Below are experts of layer 6 (counted from 0) of a mixture-of-experts language model. Rows are named router (the router's row for the expert), down (a neuron's output weights, with its number) and show model dimensions 256-383. Each number is 200 + 20 x the weight over its row's rms, rounded and kept within 0 to 999.
Before each expert's rows: a language model's description of what the expert responds to. This comes from a sample of Wikipedia text that the model never trained on.

# expert 2
Description: Word stems and suffixes in ordinary prose, such as al-ight, dist-ort-ion, relax-ed, disturb-ing, plus common nouns like water, force, support.
router,173,190,177,191,172,202,185,165,198,225,237,192,192,185,209,204,168,197,192,208,180,203,186,199,167,236,213,180,221,201,206,208,229,207,178,187,211,197,218,177,178,203,208,216,174,191,223,213,198,219,185,234,244,187,157,194,220,215,177,186,160,180,208,165,231,216,172,180,206,220,197,228,170,208,228,182,173,242,180,232,201,200,212,197,247,225,183,221,185,200,193,188,194,213,204,191,194,210,220,156,224,190,200,211,188,208,178,207,202,193,191,178,198,224,219,214,194,237,204,174,223,246,203,214,203,205,191,218
down2,198,217,201,213,216,199,206,234,225,200,242,197,204,194,177,221,209,210,229,188,171,195,191,179,188,221,191,215,193,208,222,205,200,181,209,203,209,182,197,204,189,234,212,207,203,193,197,224,185,189,166,194,215,176,230,181,215,187,213,223,179,164,206,160,181,203,198,222,215,226,154,137,236,217,214,194,192,230,238,208,195,173,196,176,188,171,205,186,169,217,187,202,187,193,196,201,166,208,208,175,239,198,212,206,183,197,172,216,211,216,218,189,203,245,207,223,220,213,199,228,211,215,144,167,208,178,234,191
down3,159,239,205,210,225,179,184,227,195,173,193,180,224,155,202,194,196,197,187,214,227,231,195,171,215,194,193,187,191,176,188,189,206,215,243,188,171,155,182,183,177,200,200,191,183,196,188,184,179,220,185,205,188,204,216,209,198,206,190,208,217,199,200,166,189,195,193,210,194,152,223,163,177,217,175,215,199,209,219,202,216,189,202,196,208,199,231,187,234,185,214,225,226,217,175,185,193,215,188,191,163,193,209,203,176,193,200,209,190,209,189,192,199,191,197,210,239,196,214,201,197,182,222,216,191,252,226,173
down4,204,190,220,232,229,156,206,199,214,178,194,153,216,224,183,147,188,215,207,214,214,179,254,214,204,197,209,221,197,202,201,163,233,181,217,178,175,206,190,199,196,245,173,201,208,229,194,233,178,244,191,181,190,208,184,194,226,203,198,215,224,205,225,210,195,233,225,187,190,206,204,163,210,223,193,179,197,169,176,162,207,188,190,192,225,211,173,218,200,214,180,200,216,190,202,188,170,188,186,220,214,218,181,186,206,246,193,238,196,194,212,199,220,197,192,185,191,199,206,193,176,197,191,213,234,191,187,217

# expert 15
Description: First capital letter or piece of names and titles at line or cell starts or after the, such as A Certain, Ma-alai, La sfinge, De-uel.
router,236,231,220,170,186,200,227,225,184,203,211,234,217,176,214,207,235,202,187,192,198,203,173,199,204,208,242,217,164,192,197,190,144,203,192,176,193,200,179,194,187,216,189,160,181,229,186,219,202,213,173,224,206,219,223,200,240,228,229,175,213,216,190,227,207,183,172,197,225,217,206,169,200,222,179,186,187,175,196,201,196,179,193,217,195,221,199,174,189,216,228,211,199,201,193,170,200,213,202,167,191,174,222,226,207,206,167,178,187,214,197,170,202,193,155,183,180,178,193,230,206,186,206,219,203,250,186,215
down2,190,233,190,189,228,170,231,180,189,171,216,195,212,192,213,239,226,200,201,214,175,178,226,178,200,208,195,186,221,210,217,192,197,238,177,206,191,194,187,225,220,196,240,199,199,210,209,212,204,208,201,238,202,232,186,213,218,190,221,180,201,258,178,278,221,217,171,190,210,218,237,204,190,218,221,172,202,180,212,260,221,217,227,210,174,174,176,209,201,248,197,189,225,218,214,202,198,190,197,219,186,206,207,187,138,205,208,184,222,192,224,204,208,215,150,209,177,171,200,219,202,154,202,188,187,219,196,233
down3,208,192,193,203,179,211,157,189,235,185,163,160,180,177,273,163,185,232,186,191,198,182,203,215,217,228,223,181,184,206,175,180,206,194,222,184,196,213,184,221,212,179,199,178,210,180,211,189,212,202,177,161,195,208,230,189,175,154,168,195,214,191,217,196,195,200,225,210,216,194,234,213,202,170,186,185,216,202,212,161,198,201,219,206,182,179,184,206,199,187,228,206,195,193,171,193,180,202,223,169,190,209,222,163,224,160,222,188,186,175,239,258,179,197,230,197,201,202,204,200,212,209,169,169,194,213,184,199
down4,202,172,218,219,217,199,170,190,228,222,219,189,220,224,205,214,208,189,206,237,223,217,203,171,227,243,181,230,180,207,199,199,231,217,212,201,192,216,216,190,215,169,183,174,227,163,215,201,204,216,195,180,186,183,193,180,219,197,175,190,196,233,232,184,206,174,191,189,180,209,187,200,165,212,205,185,200,209,187,185,169,172,189,227,185,211,192,207,220,205,205,182,216,198,208,183,186,150,194,242,212,197,209,182,206,208,234,184,204,189,215,174,212,205,196,268,157,206,202,204,221,183,180,183,191,158,221,183

# expert 9
Description: Digit pieces of years, dates, counts and table values, such as 2-023, 1-992, 30 May, 19,137 votes.
router,176,189,218,214,178,182,219,226,169,174,201,168,195,210,215,163,175,205,198,156,193,179,208,227,168,189,189,174,179,227,189,184,212,199,187,196,176,206,196,187,197,184,204,164,231,194,216,170,222,190,191,209,200,199,207,213,174,161,230,159,169,152,201,204,199,239,238,176,186,200,199,225,218,226,207,191,205,171,180,199,208,204,182,200,177,217,252,200,177,168,172,230,232,203,193,210,197,220,191,190,163,248,220,203,193,201,225,177,229,197,192,211,185,183,210,212,203,222,183,166,189,200,184,161,201,187,203,216
down4,197,201,167,208,211,204,178,223,201,208,183,221,200,195,208,219,212,225,211,212,183,222,175,213,202,179,209,157,162,230,226,170,224,176,178,210,204,204,202,206,205,210,182,214,220,215,206,206,165,193,194,225,202,210,221,218,206,193,228,214,183,183,239,181,188,220,194,215,225,220,174,181,214,171,219,192,186,219,204,189,195,162,227,200,203,229,203,195,215,200,200,217,210,192,211,195,302,172,216,177,215,197,226,198,220,171,202,186,186,202,164,188,171,190,189,186,213,204,217,189,154,223,213,199,202,165,202,193
down5,232,209,203,198,217,202,179,230,239,201,235,223,207,175,181,179,163,194,198,247,165,189,213,210,160,198,211,184,231,203,236,193,199,166,251,177,230,205,188,211,191,191,194,166,210,207,149,196,168,211,166,185,179,169,212,201,224,223,200,224,247,187,169,206,187,201,206,176,206,149,176,184,167,213,212,205,242,208,180,231,211,156,194,188,232,203,190,194,213,224,180,184,178,218,216,192,140,191,182,200,212,202,179,226,209,163,236,215,180,217,216,216,206,172,203,221,210,197,191,216,201,218,214,219,195,204,244,221
down6,219,218,211,167,200,156,221,195,208,205,210,236,199,191,171,190,189,222,199,191,218,187,183,180,210,193,233,231,204,170,177,203,203,198,191,193,203,180,214,219,196,193,217,198,252,206,181,228,162,224,218,195,210,225,179,154,199,189,196,194,223,205,195,236,210,201,219,220,229,175,212,198,174,190,193,169,189,217,157,210,233,186,186,184,203,211,215,216,185,195,192,189,178,229,199,196,185,211,188,222,155,191,193,228,218,177,171,252,231,190,183,215,195,190,239,193,236,219,218,194,204,211,194,201,207,196,162,208

# expert 4
Description: Capitalized words and word pieces inside song, book and episode titles (Your, Life, P-urp-ose), and paragraph breaks before == headings.
router,161,206,180,174,211,190,180,204,180,189,157,208,251,227,189,203,211,178,194,200,214,186,257,188,224,195,189,218,224,221,191,185,202,219,187,189,198,206,197,234,173,208,201,221,208,177,248,181,205,198,226,213,190,207,213,173,217,211,256,239,200,225,193,213,220,213,208,197,174,154,202,188,171,228,211,200,187,218,209,190,194,197,190,221,177,167,201,209,194,221,188,223,217,205,215,222,220,213,214,200,193,175,217,220,212,204,217,215,205,179,204,216,198,200,219,229,189,217,151,223,185,189,194,235,223,204,235,207
down4,208,246,181,197,181,178,200,217,196,216,176,196,253,198,211,227,201,224,201,189,180,245,212,217,181,201,190,196,201,159,196,211,170,187,176,192,192,197,216,206,161,155,181,200,189,173,177,236,184,203,201,197,197,203,199,208,198,203,179,169,211,192,183,223,195,195,199,169,198,187,201,165,183,190,158,199,251,217,209,220,177,195,210,172,210,176,188,163,215,176,188,204,195,200,175,201,221,191,191,215,215,198,201,234,213,219,207,192,192,165,209,206,252,205,208,221,198,210,195,203,196,224,189,185,205,195,176,185
down5,190,181,199,190,186,142,239,220,185,220,204,215,236,224,188,230,161,196,186,117,215,192,179,222,208,208,196,181,239,208,223,193,203,177,185,207,192,221,192,198,181,154,212,183,199,182,183,227,234,211,169,192,164,159,239,162,200,197,204,196,191,207,168,212,187,209,215,208,204,166,207,203,209,156,185,197,218,204,176,175,193,201,194,194,196,208,184,196,181,188,205,206,200,206,171,224,195,180,153,192,202,177,201,213,209,189,196,201,220,183,174,173,173,204,195,242,170,208,175,238,195,189,170,164,202,209,180,217
down6,213,216,181,204,172,194,178,238,177,217,201,210,195,186,173,220,189,202,224,189,161,202,184,187,190,183,204,169,255,204,228,207,194,209,197,180,177,206,172,203,214,232,203,180,213,226,225,176,213,222,215,167,220,213,187,219,185,210,217,181,188,220,205,207,183,187,212,220,233,194,240,217,214,210,182,182,234,187,190,204,191,192,160,181,205,178,191,230,190,189,198,228,167,181,204,194,244,168,241,230,223,198,206,187,196,224,212,223,192,234,211,184,219,225,187,180,168,207,204,232,177,199,197,216,222,192,208,191

# expert 11
Description: Head nouns after the or a name in news, sports and military text, such as government, team, season, film, Council, Police, battalions.
router,223,195,211,180,220,203,206,162,140,220,178,167,224,171,225,199,199,190,216,201,173,221,214,223,211,159,223,197,174,199,209,223,201,221,179,246,207,225,223,182,191,232,195,201,170,177,178,193,204,143,209,171,186,148,206,191,195,194,184,197,195,193,173,224,186,212,207,216,196,218,226,197,209,191,219,177,210,224,182,201,203,211,186,204,227,182,185,207,168,209,191,194,195,168,178,206,219,233,176,161,186,198,176,201,231,211,171,152,199,179,225,215,164,197,196,206,201,169,198,205,196,207,157,206,200,148,178,181
down2,206,171,218,203,190,234,191,189,218,233,160,181,202,203,217,182,177,234,216,211,186,208,212,208,191,170,125,219,190,217,234,228,199,184,183,201,198,205,187,188,207,197,219,191,210,210,174,223,182,173,204,222,202,235,235,202,217,196,225,199,203,186,199,182,176,194,216,267,160,180,205,206,226,203,229,210,210,176,194,196,218,221,174,183,213,180,184,204,161,209,219,186,212,234,187,165,222,172,187,166,195,201,203,201,200,185,199,163,210,225,253,203,173,212,192,240,183,203,201,199,209,205,195,202,191,187,176,238
down3,192,196,223,206,205,219,171,219,210,215,226,206,180,213,196,194,211,191,157,198,190,202,192,199,241,227,221,232,132,199,207,217,183,202,190,201,204,227,221,200,229,194,187,193,188,194,202,184,199,236,196,208,216,228,192,226,209,222,232,198,217,176,197,231,211,215,183,195,182,206,195,184,168,198,218,163,216,199,222,209,198,185,193,191,228,194,202,213,193,171,177,188,192,201,203,203,261,239,190,244,204,200,226,196,178,216,222,191,184,183,189,159,206,178,206,207,188,211,210,198,205,212,203,176,210,241,200,184
down4,209,179,219,206,167,191,234,198,206,201,185,181,240,212,240,211,219,182,241,175,209,221,196,201,194,193,182,234,180,175,205,188,208,181,209,254,181,177,192,191,227,212,208,185,216,197,189,198,205,175,230,208,211,171,176,184,191,197,173,213,227,187,180,195,272,225,179,217,188,209,235,209,209,165,203,200,192,220,173,230,171,166,199,224,175,177,238,168,214,168,173,210,210,216,165,188,219,210,196,153,176,198,203,192,220,159,184,203,224,212,196,203,220,209,218,198,195,180,201,203,205,205,213,206,217,171,187,209

# expert 14
Description: Pronouns and clause connectors in narrative or quoted prose, such as that, it, he, they, which, but, after, often starting a new clause.
router,198,224,213,220,202,199,198,199,227,214,185,219,199,201,215,210,208,193,176,199,213,226,185,191,190,204,192,214,222,194,213,206,188,209,215,251,192,190,173,196,226,228,214,184,188,184,206,214,189,195,189,179,201,153,207,174,195,219,178,200,183,181,215,163,209,233,200,222,195,193,186,194,226,206,215,180,234,195,179,225,224,184,200,207,173,182,168,182,182,223,220,229,205,203,217,202,189,171,217,228,210,212,223,221,209,168,211,185,210,221,176,178,223,193,196,219,176,189,217,215,232,207,221,192,209,196,196,174
down2,196,214,208,197,215,178,200,197,241,196,217,206,168,199,193,228,152,186,214,203,209,208,215,212,194,192,221,259,186,186,201,194,184,224,231,207,187,189,191,169,211,174,208,225,218,217,202,205,187,211,190,189,214,214,176,188,189,215,236,163,198,213,173,188,193,237,188,167,193,196,192,197,195,181,201,178,226,169,206,186,205,228,208,191,225,210,238,185,181,201,162,180,183,222,192,197,249,181,207,218,219,178,233,181,216,181,190,210,190,163,215,182,172,199,204,192,217,195,180,235,201,217,203,225,184,250,234,224
down3,189,224,148,184,176,229,203,199,199,173,215,181,197,213,198,218,231,212,197,215,227,200,192,214,207,171,205,183,190,208,210,209,215,185,221,191,219,225,196,195,204,200,220,200,204,195,199,184,216,218,187,182,185,229,192,174,176,204,194,199,213,178,249,249,199,194,212,175,187,196,178,192,202,217,190,206,208,177,198,213,165,197,219,178,206,217,184,197,209,220,200,143,203,212,225,187,169,209,220,202,234,189,188,183,222,226,220,193,233,189,215,178,214,198,227,222,232,198,205,205,217,208,194,163,215,161,223,187
down4,241,218,181,231,182,211,222,218,205,179,214,230,185,196,243,186,209,155,217,194,206,229,171,185,198,178,209,204,225,233,166,224,199,211,189,228,203,194,213,214,201,189,198,205,206,158,171,212,217,173,190,166,189,151,241,188,202,201,175,208,158,196,193,195,211,217,219,192,195,214,187,208,221,197,191,227,202,198,207,222,218,189,222,198,188,227,176,183,175,185,194,197,223,207,219,188,226,165,215,198,160,204,182,191,202,187,198,184,211,187,213,217,194,166,198,170,196,182,198,201,222,192,215,208,217,188,196,182